From a checkpoint of a small mixture-of-experts model trained on Wikipedia: width 256.
Below are experts of layer 4 (counted from 0) of a mixture-of-experts language model. Rows are named up (a neuron's input weights, with its number), down (a neuron's output weights, with its number) and show model dimensions 0-255. Each number is 200 + 40 x the weight over its row's rms, rounded and kept within 0 to 999.
Before each expert's rows: "gets" lists some tokens that make up at least twice as much of what it gets as of all text; "raises" lists some tokens whose logits its average output raises strongly, later layers aside. This comes from a sample of Wikipedia text that the model never trained on. Tokens count by the router's weight.

# expert 2
gets: "k", "s", "e", "am", "er", "h"
raises: "a ", "g", ". ", "in", "u", "s"
up5,215,173,157,151,219,155,163,153,195,212,209,179,176,198,204,182,168,243,146,179,188,177,237,135,215,215,212,172,218,152,210,176,233,232,175,156,157,87,247,207,177,182,197,245,191,233,218,190,209,212,206,195,168,185,178,214,223,219,268,201,200,221,303,224,177,239,230,237,209,164,202,187,202,174,182,123,223,214,202,232,233,194,139,235,261,198,180,231,166,205,206,224,91,221,177,243,210,209,192,149,233,179,272,190,154,290,228,191,178,225,203,214,231,216,274,187,207,182,220,238,214,206,150,272,306,155,150,109,181,227,229,127,157,255,196,213,220,181,162,144,150,164,245,211,300,229,223,192,127,230,247,168,284,173,192,119,224,151,179,263,222,241,209,344,228,218,159,232,201,148,181,273,214,175,177,172,181,182,232,287,194,213,247,218,193,247,168,132,226,177,239,167,226,123,206,203,139,185,208,200,226,182,238,173,205,187,184,216,184,174,182,214,209,273,250,126,178,162,209,262,222,199,189,109,183,229,223,113,287,154,147,212,182,196,168,101,231,155,127,225,185,176,239,192,229,193,274,232,195,249,204,170,196,231,226,219
down5,233,221,112,203,87,188,132,174,180,187,220,209,214,255,193,217,105,198,251,233,186,221,211,207,186,182,165,155,162,282,166,175,131,187,207,207,152,210,190,218,174,203,179,187,204,206,218,157,210,148,210,183,190,262,180,224,226,240,230,215,208,212,173,223,133,244,191,248,208,205,236,233,154,258,184,264,205,222,123,242,204,162,200,181,227,184,140,178,123,160,145,232,162,244,174,246,191,241,210,164,176,215,226,212,207,144,206,192,159,87,265,179,298,190,203,184,246,222,158,182,262,158,198,225,132,171,208,167,223,229,203,231,219,153,271,257,220,189,183,268,184,184,239,219,267,207,188,133,171,236,248,274,216,222,196,108,253,141,226,273,215,260,161,165,199,176,159,158,264,175,257,223,144,162,114,235,236,286,213,184,225,166,214,270,262,266,178,189,178,162,221,222,155,177,254,211,184,174,183,255,126,147,226,265,182,241,142,267,162,175,205,152,155,211,210,180,204,139,189,213,213,229,135,225,245,252,203,149,266,253,212,197,212,157,228,140,183,206,193,233,234,231,232,241,177,183,289,156,238,165,191,190,187,135,207,213
up6,251,193,179,139,140,244,262,288,124,181,214,140,238,184,171,276,176,179,220,266,225,220,194,166,233,191,317,270,235,247,218,181,259,227,195,183,110,181,161,215,243,229,262,219,197,277,232,270,202,141,205,175,112,260,179,114,218,199,189,160,151,183,219,246,163,211,179,190,191,244,265,200,131,210,189,220,216,164,243,206,173,214,212,191,211,114,238,197,185,248,144,216,236,227,248,197,210,225,252,261,177,173,258,242,253,269,247,242,237,212,169,203,236,164,241,198,225,200,241,202,140,206,160,105,158,184,204,231,147,183,207,190,233,130,190,255,153,257,129,179,207,183,174,216,193,214,197,300,163,212,223,127,209,192,232,226,226,221,175,223,232,228,154,173,250,207,177,106,125,233,205,208,195,246,225,162,171,147,179,209,237,216,182,203,201,183,217,172,145,144,183,116,246,147,203,241,175,200,206,224,193,207,181,229,106,221,208,241,217,139,212,294,171,214,228,205,216,211,206,139,201,175,200,222,197,183,164,166,169,132,176,174,204,256,208,153,148,160,210,186,260,172,220,223,223,124,190,132,147,178,257,178,237,212,143,217
down6,288,244,233,225,183,136,202,277,143,155,144,210,168,207,225,189,219,219,266,204,251,161,218,195,269,219,142,197,163,190,263,229,217,172,198,187,181,188,196,205,258,234,173,179,204,170,221,202,190,182,240,243,232,179,159,262,139,168,233,178,169,202,274,199,237,216,239,186,132,146,234,249,167,130,239,243,202,233,201,263,179,170,207,245,171,237,190,241,255,253,235,245,200,235,181,172,183,190,174,266,240,112,155,166,239,242,241,166,264,151,164,202,213,225,194,211,202,224,136,228,211,157,271,126,166,220,142,183,122,287,186,143,169,229,195,217,196,233,241,136,216,211,168,243,186,178,114,215,182,102,211,125,155,207,219,200,204,231,208,136,196,265,225,143,170,217,270,195,232,204,140,220,188,131,199,194,235,186,256,216,166,156,198,188,172,220,150,175,221,281,206,197,167,183,157,244,211,221,205,193,135,222,149,176,196,167,103,236,215,162,183,159,180,152,268,204,232,248,240,194,256,137,186,108,158,175,209,145,110,253,252,210,294,180,247,178,248,259,169,236,240,254,227,207,212,238,209,175,196,191,211,169,152,166,239,150

# expert 17
gets: "f", "an", "ad", "en", "d", "un"
raises: "y", "m", "p", "h", "in", "f"
up5,174,155,187,211,178,267,251,204,191,211,255,191,171,216,196,180,237,189,229,219,250,124,190,243,224,201,208,243,238,149,166,281,220,154,217,236,214,189,216,167,103,210,193,230,240,250,171,256,130,211,140,175,153,219,222,158,145,130,163,236,179,266,199,175,168,181,252,218,155,160,239,208,247,215,242,229,152,160,215,177,241,233,243,212,179,206,200,283,199,199,177,202,148,207,147,177,205,255,236,252,177,246,241,160,173,190,130,185,195,314,269,209,255,150,258,234,132,159,222,220,192,143,223,209,225,225,115,213,177,144,190,212,229,135,199,268,189,235,208,203,164,201,160,149,216,233,153,210,196,180,195,196,183,216,192,164,198,196,150,252,204,245,265,251,183,194,288,132,214,182,200,214,233,188,164,217,141,174,164,187,175,154,226,216,189,176,160,200,87,135,221,185,172,237,207,201,205,149,178,162,209,153,181,136,358,182,146,236,185,274,212,178,249,265,202,198,241,231,195,179,206,272,270,138,244,190,242,198,251,242,190,189,68,171,192,148,213,234,201,172,213,186,168,208,163,131,132,182,191,191,231,216,258,184,190,207
down5,189,223,229,151,242,254,212,133,226,207,238,238,201,134,226,169,169,290,217,158,158,166,284,221,287,172,230,236,201,177,180,176,224,212,177,119,206,176,272,169,154,170,231,104,179,258,244,185,223,213,140,254,215,162,257,246,193,155,202,156,202,226,274,251,205,241,197,207,254,208,180,197,207,139,193,187,213,190,138,270,260,249,187,197,192,162,197,236,207,196,184,169,206,201,190,245,235,213,152,182,155,176,263,158,219,173,174,169,151,159,198,167,233,184,194,110,174,194,175,207,243,182,241,217,168,106,184,208,271,208,240,168,191,202,208,205,132,195,182,177,246,182,138,229,233,172,151,211,136,98,173,157,185,148,225,156,148,220,260,180,163,263,185,183,191,144,230,207,180,227,193,252,94,239,240,229,208,193,197,151,173,248,190,230,144,167,270,247,184,254,231,177,178,174,209,274,258,199,220,215,233,277,225,192,263,250,180,220,163,139,192,131,242,238,258,217,202,170,194,215,194,174,134,158,218,253,169,174,170,171,202,88,221,274,166,245,210,220,160,167,186,242,207,205,214,205,198,237,263,320,149,172,190,219,220,247
up6,134,180,176,197,239,168,194,200,148,234,187,153,211,176,238,244,215,96,172,183,156,175,218,231,241,303,199,250,246,211,182,238,157,222,190,161,175,174,130,236,271,209,267,242,215,169,135,244,215,175,151,211,163,221,213,216,215,269,251,147,226,220,158,241,168,247,78,180,137,226,216,206,298,174,137,174,165,137,206,269,204,199,116,205,207,178,178,170,149,238,175,211,221,239,142,204,236,204,111,204,224,214,131,226,212,182,225,204,158,180,186,280,167,196,244,246,200,203,192,191,203,188,237,204,219,229,300,180,278,141,114,208,159,180,135,230,220,196,193,173,205,167,233,158,170,188,186,152,232,224,276,248,208,168,108,206,157,222,229,201,224,218,204,202,157,142,212,224,111,238,249,145,217,229,167,161,214,264,185,169,159,203,259,180,168,245,230,175,157,242,180,183,187,179,189,210,141,147,164,184,150,239,129,207,128,190,183,242,163,253,200,189,213,199,238,258,148,189,211,212,216,260,149,203,283,177,230,206,256,221,238,291,192,248,255,202,185,235,223,209,200,190,177,197,165,229,163,178,244,165,203,172,211,280,257,240
down6,157,188,193,274,138,260,204,220,201,206,206,234,208,217,195,116,139,239,172,171,238,129,227,201,98,241,197,224,201,296,165,117,161,241,191,249,205,231,133,218,189,258,201,236,217,181,182,141,144,182,219,204,305,224,175,163,120,205,213,204,164,203,275,178,206,218,201,159,203,263,168,252,230,169,182,168,255,222,206,186,190,230,230,144,283,197,241,165,175,245,185,212,141,160,154,246,158,209,218,209,161,129,204,213,200,268,185,157,197,209,207,126,240,221,206,135,207,147,169,215,148,226,145,216,261,218,164,234,182,187,205,183,277,192,269,192,225,194,186,196,240,194,208,193,119,234,184,183,217,268,292,190,171,184,232,218,286,115,170,203,167,249,226,228,251,254,187,244,248,136,213,118,180,225,205,222,270,174,129,218,272,233,142,179,185,197,165,208,178,197,179,212,247,193,233,196,182,271,167,151,222,235,177,261,255,244,149,271,220,160,170,189,190,158,184,171,186,150,310,182,216,171,171,227,157,193,170,239,156,185,232,236,167,195,230,194,169,193,157,197,205,210,163,205,133,199,194,153,251,165,223,157,144,259,266,247

# expert 0
gets: ". ", "\n\n", "\"", "was ", "==", "= "
raises: "A", "s", "L", "S", "the ", "a "
up4,191,221,224,188,175,174,257,129,162,190,197,162,191,180,212,228,221,195,225,191,229,240,214,186,165,220,172,166,159,230,200,205,174,165,256,209,197,205,204,126,121,141,261,272,226,206,162,231,278,159,246,172,292,210,256,200,218,205,191,169,209,216,143,151,224,283,197,89,207,204,256,246,120,175,183,99,123,136,254,167,202,231,209,237,223,238,171,232,179,193,171,199,71,145,222,250,255,190,224,206,183,228,233,169,208,130,182,170,233,185,238,216,218,178,154,194,259,171,225,234,193,195,243,250,213,187,183,206,183,142,213,240,200,185,215,163,252,217,237,219,183,225,212,217,260,155,219,206,226,216,176,215,120,251,182,174,207,204,210,206,230,266,197,161,123,222,226,245,233,155,207,194,165,204,193,162,216,162,190,223,156,185,280,216,244,192,145,211,208,207,206,224,185,227,204,251,135,212,209,191,172,267,186,229,228,201,232,318,160,183,215,209,156,186,159,180,226,220,281,260,139,269,266,161,207,115,233,151,170,206,285,212,259,185,147,191,207,135,199,182,246,183,172,80,115,172,163,201,158,254,136,143,241,223,193,233
down4,246,154,124,198,235,232,228,170,244,240,162,166,186,224,198,298,236,187,208,206,224,232,177,244,142,216,244,223,214,178,164,147,173,215,166,267,263,252,138,263,235,154,219,211,224,212,150,183,205,189,220,242,189,197,284,196,174,152,245,137,156,186,144,166,235,219,177,196,201,216,249,197,157,238,238,177,184,185,310,237,191,137,227,186,166,212,211,200,221,226,198,93,227,182,197,200,245,204,214,215,265,172,209,178,215,235,236,181,172,205,234,193,167,254,202,208,176,159,163,244,220,174,182,225,195,102,204,218,213,228,233,169,117,178,170,151,205,290,177,239,133,210,229,278,140,213,203,231,222,273,242,145,172,142,240,209,266,260,179,228,203,251,147,167,221,174,232,200,179,269,200,230,212,172,209,285,252,169,204,174,166,188,250,167,205,212,244,188,179,152,155,196,243,157,159,189,184,249,217,203,48,147,230,226,221,162,284,219,244,206,206,271,198,238,161,182,239,172,156,85,189,207,165,183,138,141,157,191,194,193,185,160,156,200,189,173,163,205,219,277,212,205,189,213,162,180,183,294,140,258,205,178,200,120,186,138
up5,165,195,205,208,213,198,231,138,191,205,179,257,177,175,209,181,226,189,141,217,243,162,197,244,217,233,204,220,168,174,178,172,219,164,284,265,213,152,110,160,220,128,221,220,166,186,157,170,217,190,189,156,291,229,192,222,248,250,168,176,219,260,280,190,248,213,190,224,161,217,232,232,239,215,110,102,229,152,209,255,149,165,267,254,230,236,227,219,154,170,188,145,114,239,178,214,230,114,194,231,179,171,231,207,285,128,183,201,271,234,249,209,162,190,163,181,214,209,197,231,179,169,330,196,187,216,129,186,201,169,243,247,130,195,252,247,207,137,223,164,275,141,303,159,159,138,167,194,193,206,199,152,246,207,222,200,212,109,216,223,198,174,280,113,146,166,212,169,197,215,164,220,160,262,174,212,175,211,234,145,237,165,149,177,157,197,167,221,270,220,177,244,151,184,188,238,192,162,231,200,218,284,235,192,162,170,199,191,174,190,151,200,182,196,231,176,224,170,191,195,185,183,256,205,228,174,226,180,181,210,312,205,175,181,192,187,228,197,140,134,186,185,190,172,180,262,214,241,151,212,234,284,156,175,253,268
down5,143,121,218,135,213,182,291,264,164,171,134,142,177,269,157,174,201,216,207,237,178,250,183,236,243,175,176,225,184,201,193,169,250,138,216,158,215,206,255,223,223,200,212,198,190,197,198,205,197,272,150,209,206,205,132,234,197,215,181,162,153,203,203,207,218,205,207,207,200,179,203,225,169,167,203,119,240,160,233,244,191,169,274,151,160,246,212,193,185,256,230,131,136,162,182,211,166,262,182,217,253,196,180,192,144,221,245,167,171,157,181,195,215,179,160,145,138,204,217,176,208,192,235,251,139,170,252,199,254,220,208,184,129,154,138,201,185,220,218,208,205,204,146,193,159,250,218,226,109,178,231,188,195,194,218,295,219,210,220,166,173,171,157,271,222,237,157,294,269,206,138,190,236,213,275,287,172,181,185,162,235,218,167,230,198,229,181,278,162,276,211,172,187,192,234,137,146,218,198,171,226,184,225,175,189,211,174,243,151,244,314,216,176,222,306,171,175,242,225,152,238,189,288,174,181,211,158,243,155,222,120,165,142,243,274,137,137,166,278,231,196,139,296,180,239,210,247,260,187,179,217,252,187,172,176,198

# expert 7
gets: "a", "i ", "a ", "es", "ar", "-"
raises: "en", "-", "f", ", ", ". ", "'"
up16,226,214,202,184,191,137,156,213,174,279,191,234,256,198,219,228,239,216,206,189,214,236,145,169,328,186,188,259,202,253,193,212,231,257,241,232,271,162,144,174,191,212,164,153,145,158,246,185,193,198,295,256,245,192,282,118,187,170,167,136,141,198,142,229,159,267,268,262,229,226,200,229,159,214,246,184,175,233,231,168,172,162,150,223,211,211,168,177,165,215,173,200,259,148,190,222,236,225,186,231,242,206,201,159,256,237,163,245,191,167,161,139,214,173,122,252,208,164,210,211,113,160,163,193,201,245,195,174,216,232,215,175,212,174,159,142,118,255,150,149,184,174,179,245,224,144,231,223,138,223,243,186,236,184,184,264,253,129,233,243,197,240,159,198,218,198,124,225,180,203,229,234,149,221,226,149,231,287,157,176,206,200,150,187,190,205,159,195,176,126,212,191,205,192,224,200,201,152,229,245,253,215,176,205,213,127,181,235,214,234,210,172,218,297,157,182,201,208,235,209,237,262,228,236,259,180,158,174,231,143,188,224,200,173,264,142,143,213,114,251,237,200,198,320,133,204,222,224,146,203,185,197,117,226,230,149
down16,176,155,246,192,181,167,205,209,237,192,115,226,263,164,149,193,182,219,234,173,200,205,197,221,203,73,161,212,127,174,189,197,167,187,178,110,227,255,196,211,234,179,188,226,189,170,183,266,222,192,161,253,145,187,271,177,167,199,225,176,195,204,140,281,196,195,175,237,194,216,207,154,227,247,190,208,290,203,211,230,199,209,230,188,214,177,232,189,172,204,233,275,218,212,166,230,171,163,145,212,224,162,101,167,195,187,202,183,180,143,191,196,264,215,172,228,193,216,172,128,208,145,236,216,211,275,182,158,150,222,237,151,214,208,278,297,189,247,118,230,138,157,219,163,226,173,199,159,281,197,232,168,236,169,183,149,208,118,154,190,178,240,228,127,208,182,221,150,240,209,175,203,176,127,179,270,203,183,206,255,184,178,186,251,268,196,248,244,199,243,167,169,194,143,275,129,276,188,249,224,273,220,196,212,234,130,291,152,176,259,172,221,197,233,244,242,135,273,179,275,192,227,157,240,222,241,169,282,178,180,239,231,173,195,242,193,287,267,197,207,168,145,124,163,191,185,214,182,173,159,215,180,248,227,159,239
up17,166,144,225,216,268,164,223,298,230,122,115,228,128,257,245,188,226,206,206,130,226,175,143,247,244,115,149,243,213,225,198,191,134,211,202,171,225,216,247,258,137,178,233,173,211,151,245,257,192,290,168,199,303,159,175,224,176,199,181,209,196,246,188,180,250,174,161,141,243,198,209,158,195,217,311,189,45,176,176,236,204,233,221,200,253,198,213,202,186,188,183,145,183,167,222,209,189,199,176,210,192,200,228,221,227,228,204,215,182,220,239,188,266,204,231,273,217,169,220,197,173,170,233,255,208,211,189,205,219,223,192,268,161,183,202,170,269,187,170,232,221,263,253,277,191,185,160,196,218,188,213,166,158,177,165,231,190,168,248,243,155,174,169,196,288,231,193,191,140,216,190,179,216,195,224,158,242,243,243,205,170,197,145,110,183,173,184,162,269,203,222,243,180,156,156,169,221,224,108,197,235,157,171,148,244,141,174,155,193,201,180,202,120,145,184,203,163,213,168,178,147,217,185,161,182,136,243,190,188,304,249,221,110,208,172,201,187,145,256,236,200,254,190,183,166,196,131,267,222,237,281,220,165,208,196,229
down17,157,151,122,263,162,229,247,252,222,207,232,156,321,272,163,199,152,258,224,231,178,243,167,160,185,252,185,185,126,229,229,266,195,120,241,165,209,215,218,196,243,211,182,167,166,205,229,276,188,114,168,305,215,227,191,201,194,142,225,176,209,158,237,222,188,176,251,183,219,140,151,135,247,302,194,165,168,154,187,176,234,129,165,215,230,196,167,213,247,216,169,185,228,156,201,252,216,179,196,167,219,189,205,233,241,208,201,245,204,208,176,215,172,190,217,116,201,202,152,130,230,179,240,156,267,232,148,202,269,181,141,216,180,211,192,224,228,213,171,144,222,267,280,198,188,150,157,120,240,238,204,190,199,163,225,213,199,176,188,240,206,218,211,205,221,145,202,205,160,185,262,164,267,183,203,194,130,190,220,173,121,202,207,224,192,176,164,213,251,253,163,133,206,257,199,219,219,211,211,103,117,249,194,143,200,215,268,176,178,160,200,142,113,174,192,202,170,236,237,187,144,254,174,162,158,265,188,218,288,151,202,206,239,255,150,186,206,260,233,190,247,184,204,227,275,250,237,122,185,181,154,203,244,245,218,215

# expert 6
gets: ": ", "y ", "y", "e ", "en ", "er "
raises: "at", "and ", "im"
up6,215,202,190,256,168,305,264,172,191,171,231,207,231,221,197,222,220,208,276,253,166,190,214,207,256,153,152,213,176,143,213,202,250,266,162,250,155,150,196,229,183,247,294,263,230,209,176,214,169,220,173,154,240,203,243,213,112,163,227,219,208,210,185,236,234,135,248,218,149,160,239,123,188,150,211,183,204,125,210,199,105,130,131,144,278,140,192,134,139,196,197,188,174,161,232,202,196,175,177,205,233,249,230,224,254,121,224,176,119,206,228,252,251,208,179,231,215,249,194,143,178,215,171,223,253,278,200,161,159,198,236,195,196,196,190,164,259,144,161,183,216,197,293,192,114,231,204,247,143,244,201,241,135,189,139,218,177,191,208,267,271,281,143,138,210,206,218,250,186,129,145,157,215,179,176,226,233,180,193,193,194,200,259,177,152,182,197,242,219,189,175,199,263,250,237,208,207,108,200,147,152,180,151,209,225,260,200,215,157,142,213,217,144,268,212,230,254,226,249,246,238,163,214,234,290,182,192,221,185,150,156,239,244,205,201,193,185,209,225,150,178,195,201,234,238,151,234,222,149,161,204,214,244,189,156,170
down6,178,243,227,233,205,199,191,187,215,155,180,188,249,182,200,136,181,197,195,206,162,216,231,260,192,197,116,182,211,190,195,163,130,197,186,170,181,205,259,177,134,260,162,132,152,220,145,217,261,220,140,211,181,119,210,219,210,237,143,212,224,234,222,240,211,250,168,242,167,221,238,231,235,195,175,224,184,183,214,270,139,269,324,240,161,212,242,216,227,233,288,171,129,254,155,268,193,127,179,192,102,214,190,142,231,204,139,203,239,266,223,207,130,227,252,187,183,208,148,273,230,184,236,200,253,172,179,241,208,204,199,223,160,227,233,201,238,203,198,228,203,226,184,181,144,285,225,176,194,212,122,185,247,287,273,229,159,211,215,93,137,256,201,169,204,188,194,208,196,134,187,238,256,240,173,274,204,140,208,162,244,189,194,285,174,181,165,190,149,203,193,244,236,114,178,218,185,190,181,174,309,209,201,133,153,195,162,152,229,210,205,155,170,284,214,195,171,195,191,178,142,203,203,161,166,208,169,184,196,182,226,204,252,154,156,306,218,202,150,265,242,201,185,175,144,180,232,158,210,241,189,220,200,215,132,233
up7,77,180,203,240,276,148,241,156,194,197,174,241,145,173,236,256,149,202,268,176,200,167,244,177,215,200,140,157,168,256,197,208,176,180,201,189,216,158,159,278,218,138,163,240,202,191,145,205,247,221,255,229,210,199,215,235,160,166,147,117,267,118,114,158,159,235,227,241,195,194,188,262,241,171,238,227,246,199,157,216,138,140,193,222,238,205,167,195,205,145,231,287,238,173,211,206,192,196,193,243,252,253,221,184,216,193,136,172,216,189,173,247,177,168,211,165,194,203,143,246,243,212,113,218,149,197,149,136,236,266,229,182,145,227,164,243,160,196,166,193,149,213,217,179,227,203,246,178,196,185,147,181,171,213,213,164,205,129,156,186,187,194,236,143,243,209,273,169,170,194,201,147,202,186,284,162,232,160,199,189,181,136,289,254,308,185,209,169,212,222,148,160,207,171,231,231,246,235,214,149,295,247,187,259,275,196,151,185,252,231,169,201,153,204,209,125,227,142,144,194,194,262,219,226,165,157,235,223,196,278,191,211,184,244,188,246,238,203,192,201,232,173,163,242,226,194,171,195,170,248,315,194,220,140,208,168
down7,280,174,218,171,181,198,201,136,179,151,241,163,167,258,206,229,209,221,157,230,187,295,252,222,202,186,191,218,194,196,187,221,180,165,214,228,269,253,239,177,169,213,207,74,212,245,234,179,169,212,212,247,162,228,226,189,156,224,235,232,134,203,238,170,279,218,210,124,263,196,158,204,224,208,209,158,241,229,224,60,222,185,185,150,176,192,176,203,259,260,180,181,217,203,189,199,193,196,216,213,268,173,189,237,154,210,141,179,196,275,211,246,167,256,205,177,189,240,279,185,129,201,132,242,187,237,188,215,211,154,131,119,255,151,147,219,182,107,194,255,210,179,188,214,305,236,252,182,216,191,248,324,192,118,165,209,181,163,169,222,203,175,203,218,169,213,150,211,219,191,256,198,191,194,210,235,156,218,226,194,199,142,230,184,251,190,140,181,111,257,258,256,130,177,253,169,151,173,118,136,219,227,220,199,217,181,204,196,156,231,207,194,173,192,158,224,289,238,146,201,232,210,208,161,236,258,196,124,119,219,171,222,193,208,249,121,199,211,216,203,215,281,149,198,253,200,168,221,234,180,159,196,188,163,205,204